Experts of a small language model.
Size: width 224, vocabulary 10257, 56M parameters.
Experts: 64 experts in each of 9 layers, 128 SwiGLU neurons an expert, 2 picks a token, a sigmoid router.
Training: a variant of Adam for the experts, 302M tokens, 4710 steps.
Below are experts of layer 2 (counted from 0) of a mixture-of-experts language model. Rows are named router (the router's row for the expert), gate (a neuron's input weights, with its number), up (a neuron's input weights, with its number), down (a neuron's output weights, with its number) and show model dimensions 0-223. Each number is 128 + 24 x the weight over its row's rms, rounded and kept within 0 to 255.
Before each expert's rows: "comes before" lists some tokens at least twice as common just after its tokens as in all text. This comes from a sample of Wikipedia text that the model never trained on. Tokens count by the router's weight.

# expert 11
comes before: ": ", "/ ", "==", "o ", "): ", "date"
router [114 107  96  92 123 132 105 149 106 175 150 115 139 113 171 189 108 137 119 121 125 106 116 157 184 136 129 126 168 137 140 108 148 101 136 149 125 116 121 146 166 116 100 148 157 105 167 116 121 135 122 118 142 146 134 139 174 122 141 130 128  69 103 128 184  79 126 152 137 120  91 157 106 146 162 133 103 121 132 125 122 116 137 129 150 118 164 165 105 139 144 126 141 148 133 119 121  95 159 175 142  99 138 152 160 122  90 162 116 104  90  76 124 150 125 154 125  92 107 124 113  99 106 137 158 130 111 108 111 115 118 169 108 150 131 145 130 112 118 131 137 121 117  99  82 114 154 120 134  92 102  69 127 143 110  87 142 115 157 133 111  92 111 132 131 107 105 130 137 154 103 162 135 137 144 122 119 163 134 101  75 120  96 138 124 134 144 108 151 154  93 135 115 147  65 122  82 152 156 159 158 110  98  75 135 139 146 133 123 131 126 180  97 132 119 103 147 148 115 123 105  96 111 177]
gate0 [122 103  85 134 140 128 122 121 147 139 138  92 153 168 178  82 122 123 137 120  56 144 105 106 157 108 141 138  77 112 138  73 149 136 149 119 194 173 157 132 108 136 143 126 102 107 125 108 144 140 111 124 140 122 147 115 143 128 109 158 111 119 153 120 166  94 145 120 132 154 155 114 137 180 107 144 161 101 139  85 120 149 144 131 135 108 127 104 115 121 105 149 129  90 136 147 137 122 161 120 127  95 109 104 163 159 134 133 142 130  99  68 128 126  94 103 115 134 118 114 162 102 121 156 103 156 161  85 141 127 128 141  73 156 127 126 120 137 156 145 143 149 117 110 183 108 169 144 108 126 119 129 137 138  93 105 108  97 113 125  91  95  91 105 157 105 148 100 125 131 134  75 109 136 149 156 129 106 121 152 111 103 118 137 124 152 150 137  91 119 115 151 163 115 132 102 131 154 166  71  97 165 131 129 129 137 132 115 133 110  88 158 120  95 154 132  88 131 109 100 131  88 103 128]
up0 [ 99 168 125 101  97 119  99 117 156  89  95 149 169 109 159 103 117 109 115 119 139 131 137 153 167 119  90  89 109 132 144 162 118 138  90 168 122 138 144 105 105 115 129 140 135 164 107  83 100 145 112 141 159 138 128 169 130 130 129  98 138  84 151 147 137 137 145 133 116 162 152 122 121  98  98  73 150  97 121 110 117 151 127 118 167 133  86 118 139 134 114 144 172 112 107 159 114 126 182 129 159 160  87 157 123 139 172 122 125 129 113 111 125 165 103 157 141 121 114 115 100 133 143 130 119 146 173 108  93 103 111 119 163 116 115  75  89 102 125 142  77 125 165 125  72 102 117 116 161 125 123 113 101 127 126 143 110 124 158 132 123 189 154 145 121 160 168 116  93 121 118 105 100 124 136 151 148 149 111 122 120 147 129 109  95 122  76  99 119 147 143 141 154 139 141 128  78 107 117  86 121 120  78 100 180 112 130 124 145 140 125 165 121 114 125 114 100 169 125 114 139 110 138 120]
down0 [130 137 133 120 111  96 119 161 156 111 138 133 113 129 111 140 125 111 120 122 119 157 132  97 152 104 149 115  97 155 145 104 103 180 135 101 121  97 159  77 107  90 159 135 118  90 119  85 111 141 109 129 158 117 100 123 104 114 131  97 174  88 178 125  86 110 120 138 122 117 126  96 121  95 119 129 126  69 116 128 126 137 119 137 161 109 107 132 102 150  96 138  88 154 134 106 114 116 160 117 120  97 126 140 121  97 107 122 140 176 106  92 143 136 129  70 142 153 113 174  96 116 150 118 119 160 184 110 145 128 158 126 138 129 114  86 138 110 121 100 145 122 124 145 154 142  94  92 104  91 108 149 128  92 102 142 111 184  92 106 135 157 128 126 100 121 126 161 101 140 167  97  90 130 157  98 141 133 127 133  80 140 123 106 118 113 125  92 113 150 124 146 163 147 114 122 121 146 125 143 161 131 142  95 153 116 103 103 121 117 155 157 145 185 110  95 117 184 111 141 135  80 106 160]

# expert 23
comes before: ", ", ". ", ".", "\n", "'", ": "
router [134 104  80 122 145 141 120 166 117 104 100 131 132 147 129 125 105 173 122 116  92 127 141 155 148 144 126 105 127 125 130  47 138 119 102 140 128 104 101  87 141 115 139 140 126 110 151 185 124 175 139 125  99 113 160 114 118 116 124 132 143 126 122 164 165 116 112 115 126 122 133 152  87 127 123  93 127 125 176 157 155 152 111 136 100 103 144 119 118 143  99 159 122 106 131 154 148  97 131 137 126 103 171 172 130 102  98  87 117 133 131 125 142 116 157 109 146 117  63 106 124 106 117 170 113  63 188 136 133 115 118 184 135 130 105 110  98 101  80 105 146 111 138  96 118 102 148  95  97 109 136 105 137 140 168 109 125 137 153 134 106 101 115  78 160 146 119 107 133 140 114 135 186  96 145  99 115 126  90 135  99 143  78 131 116 126 139 120  99 167 102 134 105 115 100 125 105 116 157 164 136 100 118 140 171 127 149 123 130 116 116 165 137 147 134 135 114 157 109 106 152 154  87 125]
gate0 [ 78 138 130 174 135 131  96 124 103 164  81  97 129 150 119 128 131 104 130  99 111 121 103 138 153 111 158 151 112 154  87 115 121 135 165  99 153 124 140  96 125 149  88 146 110 155 137 127 120 132  79 132  99 108 137 155 136 107 106 146 136 121 121 150 176 115 125 143 153 117  97  99 132 151 143 129  91 162 140 105 178 173  92 100 110 119 128 152 114  91  94  96 131 111 153 156 151  77 180  91 121 146 167 146 121 149 138 133 142 125  88 128 111 145 131 111 135 124 117 104 100 132 115 126 131 154 110 106 142 126 129 109 126  94 135 104  97 127 146 112 123 126 143 106 131 100  76  94 139 115 104 128 138  69 103 106 149  84  91  92  82 158 121 142 138 137 136 105 158 171  95  96 124 128 143 116 154 148 111 155 118 133 122  83 151 129 136 135 118 123 136  97 141 156  87 105 109 147 141 138 112  83  95 140 151  99 126 175 141 162 108 159 146 108 157 127 158  97 106 144 104 142  80 161]
up0 [171 113 147 127  98 141 143 167  99 143 144 130 115 114 129 153  93 118 154  90 104 115 118 140 134 178 154 104 134 111 114 121 138 107 147 101 126 122 129 126 136 106 128 119 134 120 107 110 145 154 150 128 159 100 111 134 135 120 165 143 204 128 121 128  75 139 120 114 177 102 103 110  95 134 141 147 138 170 109 146 143 144 155 133 145 140 182 127 144 122 168 137 124 103 112  95 164 170 113 118 117 120 174 130 147 126 143 114 142 146 115 174 144 135  85 126 161 126 112 150 102  99 150 104 152 146 120 163 129  94 149 144 166 164  84 109  94 121 127 140  97 113 161 109 122 131 158 111 129 140 132 141 124 153 141 127 134 123 136 109 106 131 112 109 130 141 153 124 130 111 125 190 131 178 121 154  95 115 137 111 108 133  63 129 110  69 152 108 181 134 104 122 118 132 127 112 109 125 170 165 142 101  94 185 185 132 125 167 126 155 112 133 151 157 118  95 114 123  90 133 166 170 121 147]
down0 [184 157 100 101 144 126 142 184  85 126 130 105 125 123 143 172  99  97 182 126 104 132  95 129 150 176 132 121 150 141 123 111 116 163 131  99  97 157 127  95 174 113 117 113 128 118 135  88 156 127 133 163 125 139 112 139 145 126 161 121 168 142 107 125 112 133 140 104 122 119 118 141 113 127 147 128 103 122 104 169 111 173 120 125 147 100 175 112 129 161 127 143 111 125 129 107 158 116 109 125 114 110 171  90 152 131 103 120 135 154 123 168 143 116 132 116 155 148 158 175 117 129 135 133 119 102 117 160 130 152 135 123 156 110 114 135  98  76 123  96 102 113 159 122 125 158  96  93 109 135 178 143 117 129 120 141 140 159  90 127 129 164 142 107 120 124 124  77 134 152 134 153 143 155 174 140  93 140 157  69  86 118 111 115  91 116 127 119 162 132 102 122 128 129  74 122 116 151 166 149 103  46  99 142 130 102 151 154 126 130 148 151 134 160  89 106 148 164 131 136 139 131 132 153]

# expert 60
comes before: "the ", "\n", "\n\n", "′", "their ", "be "
router [124 142 122 112 126 169  96 134  79 155 128  76 122 145 148 135 137 128 155 125 111 104  82 159 141 146 114 117 143 106 115 115 135 162 115 152 121 128 104 113 120  90 124 140 138 125 125 117  79 155 125 132 139 126 134 117 120 108 170  99 133 106  66 173 151  85 158 143 123 117 118 114 111 122 154 139 112 123 134 157 130 177 120 130 128 126 167 143 133 119 136 109  96 121 160 139 174  87 117 131  66  93 141 110 154  80 118  89  92 108 113 131 141 104 111 146 147 122  98 116 119 147 141 168 156  95 126 130 132  99 104 178 129 132 104 133 128 123 159 108 154 105 119 112 114 140 148  83  79  79 147 127 102 148 136 122 146 135 140 118 144  91  76 144 164 124 152 161 151 169 100 133 133 112 131  46 121 129 113 127 152 197 106 134  94 142 145 150 108 160  99 146 135 154 126 137 118 124 185 130 145 109 110 152 147 112 137 119  99 120 147 147 103 130 106 162 122 148  93 106 143 126 120 118]
gate1 [ 91 112 125 121 135 137 178  60 148 131 119 127 144 132 147 134 131 178 153 159 116 133 102  95 122 164 137  89 109  96 130 134 130 132 159 100 109 121 128  99 165 107 154 101  96 127 158 102 155 128 138 148 152 101 137  93 149 107 146  94 113 167 113 161 116 146  93 161 103 143 106 107 172 131 122 126 167 105 153 156 131 111 119 130 114  87 115 111 132  89  94 124 133 164 151 114  81 196 106  99 132 123 161 122 116 158 134  73 124 192 120 145  93 158 139  74 119 125 125 157 148 128 118 136 162 128 113 136 146 165 132 161 113  91 144 150 123 120 134 118 118 125 141 133 139  84 146 111 145 145 141 117  92 122 126 136 107 137 117 146 127 155 151 121 121 102 157  94 124  63 155 115 139 150 118 131 132 125 178 132 131 126 164 113  94 171 134  90 121 174 154 132 162 124 125 128 118  98  86 147 113 153 152 142 114 111 111 146 143 106 126 116 126 145 130 105 126 127  88 143 116 133 116 187]
up1 [120  88 111 113 108 107 108  96 109 139 133 100  92 127 133 101 135 154 144 118 145 110 118 140 114  81  50 115 104 120 104 123 152 127 119 148 136 116 140 126 138 122 178 140 131 105  82 136  91 103 103 105 174 118 106 155 151 141 141 148 173 121 154 114 141 110 149 112 167 124 114 139 144 102 118 115 153 197 124 141 138 136 120 132 105  94 100 177 106 116 185 149  92 121 154 148 189 131 120 151 108 141 139  91 151 107 124 155 110 157 144 100 178 130 110 149  92 156  99  97 153 151 164 143 131  81 162 127 131  99 128 121 133 137 171 129 141 151 137 129 143 143  82 164 151  98 112 130 111 112 118 143 143 124 154 106 124 125 141  96 133 137 125 126 131 106 146 159 160 163 141 128 102 115  77 134  91  83 171  99 127 126 117 101 128 130 115 161 141 127 113 164 132 113 121 151  89 120 156 127 131 127 131 134 124 167 129  99 113 118 115 149  75 120 112 118  88 159 113 134 108 183 127 132]
down1 [100 151 157 103 135 208 138  83 171 141 153 141 158 148 106 147 114  80  85 158 153 142 124 129 134 163 160 156 147 128 104 146 129 121 122 104  95 107 123 118 110 137  99 143 148 136 188 163 134 116 153 138 103 157 137 119 144 125 158 124 123 155 109  90 109 152 116 141 120 103 115 107 133 164 158 102 131 125 114 135 139 131 146 133 117 149 128 156 124 154 138 116 135 165 138 177 144 109 157 139 185 108 165 159 115 121 152  88 109 110 134 143 132 120  97 100 182 115 135 137 154 120 162 143 101 123 155 133 151 137 133  97 136 132  85 108 148  81 132 111  98  82 165 107 149 154 140 148 144 140 142 155 138 131 130 159 163 120 142 129 108 175  95 140 175 122 132 149 102 118 130 139 140 136 117 141 153 131 159 162 139 131 118 138  95 115  79 123 118 127 138 122 128  96 139 119 133  98  71  95 125 129  83 121 139 130 111  70 111 126 171  93 162 141 124 158 154  91 100 168 119 148 141 142]